config = dict(
    normalize_top_k=True,
    routed_scale=1.41,
    router_bias=True,
    lr_router=0.00234,
    init='normal',
    batch_tokens=[131072, 262144, 524288],
    dataset='wikipedia_en',
)
Below are experts of layer 8 (counted from 0) of a mixture-of-experts language model. Rows are named router (the router's row for the expert), gate (a neuron's input weights, with its number), up (a neuron's input weights, with its number) and show model dimensions 192-255. Each number is 128 + 32 x the weight over its row's rms, rounded and kept within 0 to 255.
After each expert's rows: "mostly gets" lists some tokens that are sent to it at least half of the time. This comes from a sample of Wikipedia text that the model never trained on.

# expert 46
router [141 134  45 120  89 157 133 171  86 107 116 151 135 112 115  87 157 129 117 152 166 119 106 143 163 118 153 118 141 164 119 143 114 140  83 107 161 119 116 150 155  56 137 167 172 158 165 125 164 120 158 163   0 135 132 101 152  87 154 174 161  88 157 189]
gate0 [172  98 161 129 104  92 125  91 121 123 133 142 158 108 107 117  28 195 139 113 148  85 110 172 160 143 121  92 133 203 173 155 178  99  91 118 199 171  81 163 127 114 144 166 148 165 123 125  91  67 133 113 127 130 162  57 116 114 109 111 144 152 114 161]
up0 [141 113  99 139 134 125 165 108 118  93  70 107 126 124 138 171  75 163 123 131 166  84 156 139 114 117 141 140 131 219 108 181 137  72 166 167 152 119  63  87 144 108 138 102 119 100 131  98 139  92 123 126 114  74 160 145 184 126 142 174 113 162 159 102]
gate1 [120 109 152 121 141  94  89 173 107  83 153 111 104  84 115 155 178 127  78 172 113 122 157 116 133 158 158 121 178  92  85 144 104 153 109 111 125 159 105  78 103  48 110 126  86 119 112  95 149 157 136 152  79 165 117 136 158 121 116 142 129 125  61 139]
up1 [105 111  99  73 135 127 151 143 103 131 151 108 106 124 114 183 132  91 119 134  84 136 139 134 114 143 128 122 145 160 107 162 150 125 133 187 137 152 144 136 191  94 149  71 138 152 121 140  70 142 154 133 126  74 103  84  89  92 154  70 186 156  85  77]
gate2 [ 91 101  80 111  73  95 143 134 155 119 138 150 109 134  66  90  84 154 113  86 159 167 129  98 134  93 104 140 185 114 101 147 157 147 168  90  90 127 109  49 136 165 220  61 120 105 160 136 150  99 127 115 111  99 155  89 135 150 108 131 136  86 152 105]
up2 [ 70 169 126 105 115 105 115 129 135  95 128 163 127 127 124  94 108 125 124 168 105 147 139 146 121  70 128  78 123 140 124 160  84 125 144 136 157 120 207 100 154 142 179  88  92 146 171 170 126 118 119 174 135  98 150 191 101 106 164 129  94  93  80  93]
mostly gets: "• ", "Binomial ", "Clade", "- ", "Studio "

# expert 62
router [142 120  78  72 107 184 152 145  92 140  91 180 144 131 121  95 180 158  90 103 121  87 102 175 112 172 110 106 101 170 148 141  85 171 107 123 137 122 130 199 152 120 133 149 170  95 101 169 144  69 142 147  39 188 102 127 168 131 171 147 119 114 124 153]
gate0 [101 188 156 138 137 150 135 152 101 122  96 201 108 135 110 110 153 180 139 168 142 141  87 166  86 157 107  59 155 136 179 187  99  94 128  98 107  98 109 163 196 117 147 114 114  94 115  93  47 101 121 176 120 165  50  85 112 119  78 174  71 111 113 158]
up0 [ 68  91 140 154 103  93 168 132 159  17 131 155 110 107 130 129 128 114 116  87 132 141  98 138 104 147 158 175 135 163 117 166  91  87 130  88 141 131 188 140 100 113 140 164 118 154 141 129  58 110 117 128 156  99  86 142 186 158  77 112 111 103 124 118]
gate1 [ 85 148 163 153 130 122  93 121 141 144 128 133 114 163 167 157 126 107 142 108 112 173  58 190  66  84 133 125 152 174 137 134 145 129 183 121 160  98 143 175 143 131 154  83 118 144 135  54 177  84 134 110  94 148  41 131 107 121 161 129  89 100 127 141]
up1 [112  83 130 135 134 189 151 137 134 109 128 100 114 128 107 182 146 118 181  90 199 140 122  91 119 184  90 109  96 144 164  46  77 173 131 100 140 118 151 125 143 143 128 220 185 106 112 146  64 169 151 119 191 148 157  80 129 140  93 168 190 118 156  84]
gate2 [155 136 207  70 100 106 112 140 200 144 132 106 160 104 156 124 142 100 116 110 145 130 105 155 126 142 200 142  74 128 134 141 144 126  93 149  77  77 176  97 199 135 107 125 158 123 166 141 109 148 105 163 125 170  88 107 100 120 157  89 113 112 146 149]
up2 [120 182  73 149 118 162 145  83 185 144 194 158 200  71 173 128  95 141 151 140 205 119 130 112  93 183 118 137  77 126 108 116  94 129  63  77  97 101  75 152 132  53 106 169  96 134  84 140 167  88 119  81  93  94 141  87 139 152 145  91 134 152 134  57]
mostly gets: "aur", "Bell", "adem", "vil", "ñ", "axim"

# expert 33
router [136  80  84 119 112 116 131 144  99 138 127 162 116 152  72 116 176 123  92 133 127 150  55 131 153 149 134 122 138 157 104  97 113 125 111 149 171 166  98 177 157 153 105 165 125 159 126 145 156 173 139 148  67 114  95 129 165  89 158 151  96 103 194 201]
gate0 [123 114  85 152 151  72 127 108 117 187  94 147 139 108 143  61 123 153  44 132 128 157 134 122 134 114 148  88  81 122  93 121 139 178 101 122 149  79 105 113 160 108  56 181 128 114 120 135 155 138 204  73 160 136  81  70 121 125 224  99 115 102 118  99]
up0 [ 51 154 180  96 156 159 111  71 174  73  94 155 128 138 152 183 105 116 134 140 134  86 108  33 106 104 124 164 165 165 123 109 119 109 156 102 143 171  90 132 118 123 184 130 156 191 147 138 163 117 104 131 130  73 194  89 131 167 132  68  85  67 154 127]
gate1 [122 182 101  66 169 108 131  76 158 157  93 102  85 133 176 139 153 112  38 122 147 168  69 144 168 135 190 126 178 107 149 122  94 203 110 160 145 138 110  92 110  72  69 190 147  98 125 111 135 170 135 151 163 134 114 131 122 116 113  45 150 116  86 154]
up1 [104 119 104 141 168  83 178  66 122 105  86 111 114  84 125 133 167 127 151 143 159 155 121 176 118  95 114 149 144 156 151 143 163 146 111 131 140 169  82  86 111 139 193 136 135 137 146  75  80  93 111 117 160 133 156 192 143  93  61 141 116  78 123 149]
gate2 [159 135 100 145 120 102 115  91 123 176 164 114  99 102  69 121 172 161 174  90 191 163  64 107 141 107 128  77 115  89 121 144 148 156 171 105 180 131 110 143  78  99  65  53  73 159 105 100 122  63 129 146  64 128  80 107 139 141  91 120  87 119 100 130]
up2 [148 133 169 154 108 137 108 150 181 208 112 175 101  38 142 149 143 168 153 112 199 133 119  79 152  92 135 118 148  78 161  91 146 121 106 125  88 136 119 120 114 136  78 144 159 130 117  95 157  75 167 113 147 123  94  65  79 110 124 128 101  91  87 113]
mostly gets: "BC", "II", "AN", "000", "III", "EST"

# expert 60
router [120 111 100 147 122 116 135 194  64 159  92 130 133 108  89 129 167 152 107 113  87 100 112 119 162 168 194 119 169 152  40  99  66 157 104 145 135  95 126 145 174 112 153 138 141 122 134 155 149 162 114 175  89 167 158 118 166  94 140 131  91  89 180 164]
gate0 [149 107  76 168 119 137 112 104 144 104 110 119 178 112  92 153 165  83 183  96 141 133 147 138  83 197  78 136 148  97  61 139 172 158 135  81 105 116 105 123 174 165 134 142 136 126 129 112  72 120  98  77 128 163 119  89 134  85 123 118 158 122 119  65]
up0 [122 138 105 122 119  55 130 105 112 177 188 150 161 113  96  84 130 182 146 212 149  94 160 111 116 139 143  97 116 161 105 153  91 152 115 137  87 150 188 116 130 124 130 133  59 126 104 109 128 161 179 147 152  70 108 122 131 135  73 116 157 102 136 106]
gate1 [117 153 116 127 163 130 199 110  71  67 125 120 124  59 148 141 162 136  85  36  98 143 138 120 107 160 128 131 122 146 161 123 152 154  96 124 117  85 102 201  98 151 136 150 105 103 145  85 150  74 111 173 135 125 126 161 153 166 137  83  89 124 176  91]
up1 [110  56 137 100  92 148 143 127  84 160 127 101 119 171 207 117 122  99 104 196 122 133 135  80 149  83 149 111 146 138 118 143 151 139 170 153 160 102 149 138 148 140 113 129  63 105 114 192 100 156 222  49 174 170  71 103 131  76 119  81 126 105 100 159]
gate2 [103 113 116 140  78 214 117 127 116 150 112 153 116 145 116  71 137 122 148 107 113 133 157 112  75 143 184 105 153  71  98 181 138 157 159  93 127 211 111 140 126 151 134 174 109 154 196  86 111  97 141 106 122 164 126  94  89  97 112 133 152  98 116 140]
up2 [182  71 118 122  85 133 115 128 111 123 133 110 179 125 209 195 122 124 136 109  84 147 189 175 133 190 112 140 151 148 116  90 109 140  30 144 144 148 154 107 132 137  86  82  88  77 111 106  73 142  49  92 117 144 148  85 110 156 146 134 122 115 141 149]
mostly gets: "==== ", "\\ ", "); "

# expert 90
router [100  89 108  68  84 156 114 125  91 177 103 185  93 115  96 123 146 156  97  79 129  80  96 108 168 180 133  95 156 167 108 114  75 180  98 125 136 104 114 188 139 100 161 131 164 141 115 135 172  98 128 169  97 123 124  78 175 118 114 127 114 137 176 180]
gate0 [177 126  67  98 137 147 162 140 168 125 105 108  58 153 197 190 182 140 141  84 181 135 125 137 150 193 138 124 163  94 100 135 147 145  99 119 144 122 115 170  65  56 163 155 206 166 123 164 129 129 110  89 153 166 194 132 112 132 127 137 199  81 151 142]
up0 [131 139  79 123 149 163 143 142  93 181  73 166 132 184 109 132 108 137 142 117 163  68 119 116  98 173 101 138 209  82 136 105 116  56 127 161 103 142 152 158 108 168 123 140 175 143 127 149 184 123 141  17 115 154 168 128 187 120 111 162 185  56 102 111]
gate1 [127 148 133  90 152 115  94  81 123 168  77 126 126 123 140 170 159 184 132 150 134 154 138 180 133 153 135 114 143 127 137 152 148 127 130 151 133 157 154 138 219 182 141 142  93 150 180 124 212 118  67 121  85 121 116 141 135  95 144 115 148 139 128  89]
up1 [ 91 164  76 106 129 132 120 124 106 112 112  76 126 156 100 106 132 138  72 146  64 176  93 127  74 117 114 122 157 186 126 133  61  84 139 132 103 150 119 149 127  82 146 127  80 171 201 124 188 133 136 119  77 115  66  63 157 188 116 164 139 144 161 110]
gate2 [107 199 110 156  64 203 153 153 141 103 111 132 127 113  85 117 122 125 123 104 160 134 118  99 167 147 133 181 188 182 131 128 156 115 146  80 158 139 139 215 101 108 130 121 154  81 170 190 122  84  90 120 169 176 139 148 142 138 156  75 142 129 120 114]
up2 [104  79 176  97 119  49 148 122 107 134 136  71  80 157 126 132 103 118 122 107 170  56 135 154 147 105 119  95 111 124 100 102  98 149 151 148 177 157 109 194 140 139 222  87 149  96 163 127 125 121  94 157  69  61 121 166 153 114 169 174 131 109 153  62]
mostly gets: "These ", "these ", "dec", "Dec", "existing ", "traditional "

# expert 36
router [125 114 144  77  82 145 111 129 118 120  86 121  94 109 104  69 175 125 124 110 143 105 109 156 109 114 140  62 153 126 172 126 112 184 125 125 129 142  60 183 160  74 126 137 181 103 197 137 149 142 103 142  75 159 124 125 154 118 166 129 127 122 177 131]
gate0 [168  66  41  89 139 167 136 121 167 150  77  93 153 101 176 119 165 155 162 140 136 109  77 134  84 172 171 121 120 117 161 153 142 169 121 124  97 161  95 167 122  90 119 123 132 159 125 175 162 136 109 147  94 111 121 128 189  55 112 124  88 126 138 138]
up0 [150 183 116 126 117 114 120 124 189  87 137  89  44  62 105 108 121 169  99 133 125 120 159 156 102  86  95 201 114  97  61 109 191 114 164 123 125  75 142  91 173 133 137  83 168 130 117  90 117 113 140  98 133 116 132 183 127 128 124 150  94 126 178  88]
gate1 [123  94  93  82  96 154 140 122 110 190 127 151 113 145 138  77 131 109  59 135  99  97 122 164 110 137 213 129 138  67 164 174 149 163 105 134 197 133 134 129 130 101  99 136 135  56 151 131  65 107 106  87 117  66  83 129  54 136 120 149  92 134 126 126]
up1 [ 93 108 133 138 147 120 124 110 206 132 205  83 138 135 115 122 130 144 118  87 159 117  87 145  81 159 159 169 125 170 140 103 171 110  75 173  45 126 146  99 133  70 156 111 124  94  89 107 126 118  99  86 108 105 112 125 134  94 134 127  98 143 146  91]
gate2 [ 91  71 153 144  88 131 155  71 133 141  96 155 139  85 122 122 108  93  92 173 137 153  99 160 132 159 103 113 159 103 131 116 145 125  78 159 140  92 168 125 118 113 131 140 157  74 160 152 150 153 112  64 101 121 118 111 142  83 104 121 157 112 176 139]
up2 [101 135 145 101 180 139 153  52 146  32 106 151 104 106 169 143 118 118  64 140 129 109 131 202 154 111 119  70 152 154 104 146 130  92 108 177 138 131 151 171 112 151 149 138 154  78 174 153 106 143 152  66 129 162 111  76 137 124  83 172  97 100 182 103]
mostly gets: "ag", "Col", "col", "g", "Hon", "hon"

# expert 96
router [ 91 104 124  92  80 152 179 157  76 212  69 135 101  92  97 134 160 157 130  71 109 138 115 138 170 161 129 120 147 157 104  94  61 155 121 119 177  95 110 101 144 124 100 161 176 134 115 146 173 123  92 161  90 191 125 104 124 107 121 161 103 108 119 192]
gate0 [ 96 110 130  74 159  66 157 121 174 123 150 114 106  86 153 142  88 111 118 135 129 137 120 157 150 191 119  79 126 130 125 113 160  80 128  48 113 165 141 109 145 150 164  42 163 128 122 149 126 170 162 131 119 123 103 152 141 127 125  99  98 111 115 130]
up0 [155 140 128 171 119 147 153 154 105 107 130 118 145 161 125  96 139 155  81 132 124 110 128 110 119 106 166 149 170 156 142 126 124 209 140 182  88  94 132 196  93 142 130 152 111 123 169  97 137 139 165  92 161 120 155  97 132 116 150 175 179 115 156  84]
gate1 [ 52  89 112  99  94 161 156 104 138  57  28 128  60 146 104 124 110 156 145 134 154  90 100 141 111 119 110 106  96  84 122 141 101 123  94 162 194 151 142 134  88 111 144  89 152 124 121 145 108 167 201 212  81 144 153 163 148 112 122  95  62  69  79  73]
up1 [150 164 151 171 134  59 140 157 159 195 128 158 204 140 129 150  97  97 138 116 127 216 177 128 109 174 139 139 167 158 141 135 138 131 162 114 123 171 127 106 131 137 122 137 156 120 118 108 142  76  95 113 146 113 113  92  93 121 150 165 149 171 143 153]
gate2 [213 176  81 129 134 141  83 119 104 111  70  83 141 192 177 120 183 113 169 150 159 142 123 132  87 159  64 110  97 126 144 217 149  94 146 150 139 160 101 122  90 143 137 126  85 106 142 116 149 119  58  74 133  83 119 150 142 120 130  91 117 114 130 187]
up2 [123  67 139 192 104 127 134 142 137 115 154 161 136 108  56 109  80 178  87 101  94 140 103 148 118 105 162  93 144 150 144  92  24 118 105  73 123  68 137 134 129 141 180 164 148 122  95 147 107  95 166 147 112 134 145  96 159  91 119  98 105 185 138 140]
mostly gets: "GBR ", "ARG ", "FRA ", "ESP ", "BRA ", "AUS "

# expert 53
router [ 97 149  94 104 126 170 181 144  97 132 128 157 112 124 111 117 124 187  73 124 157 144 105 159  99 139 116 101 142 142 136 101 104 147  77  85 199 103  81 178 125 136 146 164 139 163 109 143 136 113 124 122   0 142 128 104 171  89 164 142 113  89 160 161]
gate0 [116 133 113  89 161 163 179 144 112 114 168  76 158 128 170 123 115 114 103 164 100 114 128 161 143 153  96 136 125 133  82  95  95 106 107 144 123 176  75 125 135 133  78  87 166 145 144 112 126 164 106 115  74 108 107 116 129  92 186 138 110 157  93 131]
up0 [142 144 118 137 146 153 104 145 113 105 103 136 159 118  80  93 122 107 108  87 167 164 130 164  82  58 130  97  89 105 139 123 113 140 131 181 152  92 191  99 145 136 127 144 119 161 168 119 132  84 145 127 102 118  71 114 129 120 158  55 114 108 118 163]
gate1 [105  91 132 122 139  98 120  91  64 109 132 125 109 124 116 127 169 174 178 106 119 215 165 151  88  84 132  93 124 129 191  65 140 102 108 142 110 144 173 130 125  91 208 153 135  98 125 103  87 117  96 123 157 110 124  82 128 190 151 168 181  76 126 126]
up1 [108 140 153 147 155 139 104 120 146 100 141 190  67 147 172 149 100  78 123  73  99 128 131 118 133 126 128 152 140 140 101  88 144  92 136 100 118 162  92 115 107 157 137  85 130 129 152 123 140 108 141  96 204 134  87 119 159 151 155 131 130 110 148 132]
gate2 [120 118 156  79  90 104  68 149 163 136 155 176 111 108 180 141 145 127 135 138 163 120 148  49 110 161 171 137 145 142 101 144 105 118 129 191  84  52 114 170 107 138  87 155 143 104 187 121 189 135 147 177 133 131 138 123 131  60 134 152 123  46 164  97]
up2 [127  96 161 147 148 213 153 130 128  74 152 106  99 109 107 121  94 131 167 108 117 180 126 119 182 126 136  94 161  71 122 126 112 147 160 131 158 159 111 107 125 186 114  87  90 176 161 137 122 182 145 103 114 100 125 130 133  56 142 146 107  59  52 149]
mostly gets: "ć", "berg", "erb", "kel", "vil", "z"

# expert 104
router [102 112 111 102 134 147 137 180 102 167  94 156  94 123  92  84 154 197 132 130 134 118 134 102 143 117 138 129 164 135 100 106  67 127 149 126 142 112 133 171 159 125 118 167 121 126 124 175 136 139 134 109  48 188 141  73 186 109 106 179 122 110 141 159]
gate0 [140 166 162 123 117 113 114  92  84 179 119 119  98 113 146 113 169  88 184 137 149 103  83 175 140 130 151 141 128 103 143 145 116 140  95  78  99 119  98 143 107 122 139  88 181 126 143 129 106 149 128  86 125  98 143 195 189  74  70 157  92  66  88  98]
up0 [171  99 123  79 117 129 158 181 159  87 164 122 177 101 140 170  82  85  59  84 138 125 124  82 143 143 126 120  78 152 158 166  95 147  98 152  80 107 194 116 140 131 184 175 116 151 121 115 105 102 131 171 152 203 126 117  93 100 165 132  93 196 125 152]
gate1 [ 96  93 159 102 135 177 109  94 144 116 193 122 127 140 177 117 117  99 113 161  93 160 151 111 106 122 120 152 162 162 122 121 145 152 122  96 172 125 121 182  90 158 186 166 139 127 110 164  78 130 199 144  65 196 160 146 133 159 106 119 137 106 163 129]
up1 [132 144 141  93 118 122 136 107 100 162 145 151 103 118 136 113  99 146  62 103  81 123 131 109 106 146 143  80 122 171  87 125 127 145 126  89 172  87 152 149 119 191 171 114 150 160 128 155  89 127 169  73  68 188 116 145 145 124 133 112  82  67 120 130]
gate2 [118 105 160  60 155 105 135 119  73 163 190  66 144 157 163 142 101 134 146 106 156 199  94 140 148 138 117  82 148  87 128 124 145 161 171 172 146 133 185 195  89  78  89 133  99 172 127  79 126 169  76 169  84 124 140 118 170 117 108 143 160 137 107 140]
up2 [192 101 105  83 141  83  54 130 124 143 112 126 162  85 138  50 187 116 135 122 153 185 133 175 111 123 129 150  84 105 129 134 114 119  98 116 151 144 165 120  92 125 124 116 150 181 143 114 136 116 153 116 166 157  95 130 135  83 129 107 154 113 102 165]
mostly gets: "sq ", "09 ", "06 ", "08 ", "03 ", "04 "

# expert 10
router [115  69 103  70 106 122 165 151  95 192  90 144  77  97 104 113 149 170 133  70 116 141  73 150 142 157 126 114 166 152 117  80  95 153 100 114 172 111 101 157 147 110 108 154 184 127 152 131 119 120  99 156  74 175 147  75 142 100 163 142 126 120 153 187]
gate0 [157 119 124 136 152 148 170 119 123 203 120 126 100  92 138 136 157 132 101 137  91 126 101  79 166 119 110 134  84  84 156 133 109 149 157 132 114  72 137 169 155 136 149 176 155 157 142 175 142 155  92 124 163 125 167 100 164 156 107 170 112 139 178 120]
up0 [ 90 145 152 114 148 166 183 175 143 181  99 181  98 141 113 165 138 115  85 101  75 117  87 109 121 150 132 178  59 112 153 123  95 135 170 120 155  65 150 136 142  75 115 144 127 127 124 123 122 179 122 151 156 156 168  83 116  72 113 108 113 174  91 141]
gate1 [147 134 114 149 101 119 121 106  69  91 166  98 101 114  95 131  88 158  95 201 114 132 184  81 146 162 106 126  98  70  76 125 110  85 136  95  73 164 138 122 118 128 113 146 178 121 116 132  95 112 121 149  67 180 115 146 106 102 125 154 171 119 151 151]
up1 [115 118  93 230 133 124 138 121 147 150  80 102 151 144  98  82 135 135  95  57 142 165 156 167  90  91 153  52 157 159 168  37 212 139 135 178 163 139 101 144 112  86 158 148  69 100 142 144 112 153 127 186 172 109 161 144 119 155 123 116 125 189 144 107]
gate2 [157  87 164 189 128 121 125 127 175 124 114 161 121 138 127 140  95 107  92 123 163 110 149 157  79 168 222 137 107  89 120 109  85 134  69 178  64 119  67 165 178 172 115 139 114 104 159 134 161 104  99 143 201 176 102  81 116 126 168 139 104  82 184  87]
up2 [131  96  94  89 144 180 108 165  70 105 148 156 143 203 132 128 125 111 102 138 105 174 160 106 225 132 122 123 153 102 119  98 135  79 225 137  90 119 136  97  96 144 103 107 165 129  99 128 143 116 116 164 114 171 184 112 141 148  99 127 109 141 111 114]
mostly gets: "president ", "footballer ", "founder ", "daughter ", "brother ", "Deputy "

# expert 40
router [129 116  95  85  87 112 186 169 104 136 144 147 123 108 114 113 168 151 121 128  85 122 121 173 130 150 147 126 141 164  87  98 118 149 100 103 152 105 108 145 146  80 118 129 118 122 141 179 132 196  81 118  81 134 132 118 162 127 138 154 118 122 131 171]
gate0 [105 127 111 114 114 137 129 159 141 111 109 116 118  78 104 158 190 198 143 126 139  93 153 150 165 101 133 122  87 105  85 113 107  89 117 130 130 194  88 129 145  99 160  72 109  59  99 133 108  90 120 132 159 122 128 115  73 106 114 124 123  77 138 102]
up0 [ 80 125 150 128 113  57 119 121 118 113 152 151 106 172 149 136 109 123 148 119  85 185 134 118 137 146 131 112  99 102  82 138 121 144 153  99 142 143 126  97 141 106 139 133 179 105 185  85 128 152 158 136 135 142  93 210  96  96 133 132 174 104 103 122]
gate1 [137 108  73 189 140 136 118 160  58 193 126 171 124 161 106  97  72 149 213 139 101 108  91 113 126 127 110 104 148 175 142  79 123 147 117 160  70  64 134 165 138 164 135 163  90 108 149 114 109 188 130 111  81 160 134 116  98 115 102 128 133 152  86  72]
up1 [105  94  58 148 155  97 100 217 119 118 100 133 123 157  69 114 133 121 131 122  88 119 124 138 162 183 109 106 135 146 134 103  65 160 158 111 128 127 109 120 148  71 113  71  86 222 120 113 180  66 136 130 172 118 134 210 175 131 149 170 109 143 148 111]
gate2 [ 98 135 154 123  88 104 215 122 117 108 188 163 131  63 145  93 151 161 120 108 156 191 165  84 133 121  83 140 129 145 122  92 149  79 145 165 102  62 177 182 120 126 117 125  85 124 136 150  60 135 132 169  69 180 115  59 124 110 156 164 157 119  90 152]
up2 [125 137 153 130  86 133 186  84 151  89 168 142 113 136  80  89 146 101 147 112 118 180 154  43 101 114  97 192 149 189 107 119 107 104 127 143  99 137 143 187 169 121  92 114  72 154  79  85  98  98  86  94 110 183 126  91 194 123 110 165 128 110 121  85]
mostly gets: "S", "p", "Ap", "rep", "hom", "cons"

# expert 74
router [167  75 129  87  84 139 180 154 117 127 133 162  91 104 130 108 189 106 100 140 109 136 131 138 137 118 149  70 122 164 141 114  86  99 123 148 134 126  76 186 160 127 138 148 138 158 133 161 142 117  95 140  25 166 117 107 135 142 153 162 114  55 175 159]
gate0 [120 104 140 138 208 112 153 114 145 112  99 107 145 124 139 123 130 158 219 154 116 138 226  83  82 161 166 128 146 132 102 137 161  55  66 116 159  90 140 126 151 123  92 158 139 169 107 150  94 166  65 120  88  96 109 131 154 176 120  82 106 147 102 155]
up0 [170 107 125  99 119 129 148 132 135 152 137 105  96 142 140 113 114  67 130 161 114  91 113  78  94 129 189 150 151 157  85 146  99 133 162  88 133 127 108  62 134  95  86 161 158 107 103 107 132 132 140 183 171  37 113 133 145  73 150 163 170 186 122 125]
gate1 [176 136 126 160 119 147 130  80 127  97 154 104 108 186 115 124 133 175 116 145  80 184  80 141 131 103 138  71  80 101 100 143 139 131 128  96 139 107 114  97 165 121 201 130 150 185 129 140  74  95 121 160  83 117  88 137 123 131 109 117  99 115 142 110]
up1 [129 125  94 113 144  73 152 145 127 118 170 123 139 186 104  81 142 113 116  75  80  97 129 176 128  74 100 113 154  86 142  75 122 163 140 127  83 117 133 135 170 105 120 134 143 149  97 128  92  73  99 105 164 123 137 126 130 120 126 156 134 160  98 149]
gate2 [173 100 115  78  96 116 148  98 114  58  68 134 105 123  74 117 171 205 126 138 112 126 148 101  98  73 118 110 134 100 124 105  62 173 164 147  84 176  69  85 123 148 150 101  59 137 161 121  40  27  63 114 110  89  79  83 110 140 157 111  96 126 142 145]
up2 [123 111 122 100 108 110 121  71 173 114 145  72 100 156 129 173 112 147 137 154 122  94 107 124 134 121 112 134 142 140 113 156 162 155 118 139  58 155 119 128 149  95 166 168  62 149 152 129 111 114 106 142  99  71 185  93  85  79 120 125 136 160 167 106]
mostly gets: "es", "ers", "on", "ans", "ts", "ams"

# expert 83
router [121 114 130 140  95 108  80 173  89 125 134 164 134 166 132 115 212 186  95  83 115 122 113 104 134 147 155 119 150 143 146 131  96 167  92 115 146 105  54 152 136 148 141 150 170 169  91 126 155 151 144 156  12 156 165 144 150  84 175 158 123 124 145  89]
gate0 [ 93 133 116 154 145 181 108 142 107 132 139 118 157  86 117 158 138  78 118  93 119 119 121 108 178 157 112 123 189 115 137 111  43 158 171 221 102 151 150 162  58 122 117 121 106 131 179 145 104 128 156  83 165  91 136 143 143 122 109 153 125 125 110 211]
up0 [144  99 141 156  72 127 110 124 163  78 147 109 139 153 143  93 102 132 149 151 143 119 130  62 115 157 157 127 108 220 145 113 157 165 180 137 123 133 144 104 147 138 125  98 156 108 136  85 173 159 171 100 154 108 106 149 162 130 150  96  92  47 149 177]
gate1 [120 103 129 129 155 112 124 118 105 134 145 158 162 177 125  84 104 140 136 184 122 102  94 115 126 165  79  72  99 159 124 138 117 123 110 157 112  88 108 117 156 119  88 126  94 213 158 135 100 118 155 125 149  78 132  77 159  75 132 102  86 173 182 102]
up1 [139 108 174 104 124 162 102 103 138 108 173 121 145  34 122 174 165 154  49  87 174 156 118 106 118 108 136 154 119  99 111 122 118 100 122 122  92 114 102 120 173 113 114 109 155 131 139  93  62 116 157 145 178  84 122  77 155  76 143 117 141 126 115 131]
gate2 [154 161  73 147 164 100 116 168  75 149 142  69 117 108 150 135 180 197 102  82 121  83 143 158  84 142 120 133 115 123 149 152 128 100 143  82 172 109 151 139 151 115 124 163 140 107  63 157 186 141 109 136  54 120 108 135 127  97 174 117 171 165 144 123]
up2 [106 123 130 109 151 118 115 152  98 110 151  59  81 125 108  95 100 177 120 144 134 171 124 113 173  98  94 124 133 101 142 124 119 136 125 127 144  96 147 107  90 170 160 160 141 176  87 108 184 113  89 131 100 131 117 174 104 142 126 127 139  71  74  55]
mostly gets: "in", "40", "55", "85", "66", "50"

# expert 109
router [126  77  44  85 145 111 133 115 119 142  84 165 143 103 129 112 163 169  92 114  91 133 135 214 137 160 113 109  94 165 149 105  82 129 106  94 187 140  78 126 133 134 192 126 119 116 150 159 120  91  80 162 111 141 140 129 130 141 166 167  98 103 143 178]
gate0 [168 134 109 103 136 134 115 155 134 136 124 152 195  97 130 164 109 125 172 171  80 135 143 116 206  75 159 133 145 150 129 129 108 163  62 101 107 107 103 138  97 124 167 116  68 232 101  84 159 167  96 166  93 150 171 130 134  98  83 108  81 138 208 127]
up0 [136 117 123 121 167 160 164  98 137 160 133 113 102  82 149  83 128  35 147 180  45 123 151  96 150 100 127 118 139  93 130 183 154  94  86 106 128 172 121 136 153 137 112 139 180 131 159 116 149 162 112  85 159 105 103 107 172 152 161 152  75 193 162 127]
gate1 [ 90 152  98 102 155  93  94 157 125 133  78 145 182 125 175 131 131 135 103 131 160  95 163  93 133 167  90  62 167 187 115 141 116 124 180 100 152 100 140  95  95 150 105 105 130 114  94 167 109  65  99 142 145 141 101 195 124 159 120 107 120  97 143 163]
up1 [170 131 129  86 148 134 109 205 201 132 105  56  57 166 129 154 154 104  98 173 142 210 119 107 108 137 176 156 103 142 104 139 126 182 146 149 137 158 140  94 129 116 118 149 145 147 105 100  97 145 121 132 144 119 138 111 148 117  60  86 189 144 139 125]
gate2 [110 104 142 162 109 156 130  45 107 143 144 111 110  85 153 137 105 109 104 124 121 149 118 129 109 106 133 137  97 157 158 103 163 119 165 154 138 121 201 141 144  97 158 140 126 100 178  89 119 175 139 134 126 168  57 118 100 122 180 125  94  93  76 138]
up2 [111 113  96  97 237 125 145 172 171  97 144 107 187 133 131 107 156  76 173 154 176 153  94 111 108 100 154 173 153 103 125 106 124 164 133 164 157 150 167 114 114 155 127 141  90 158 128 139 188 119 161 142 131 100 161  49 166 165 176 113 180 132 137  82]
mostly gets: "uk", "ok", "Mik", "ik", "tak", "ank"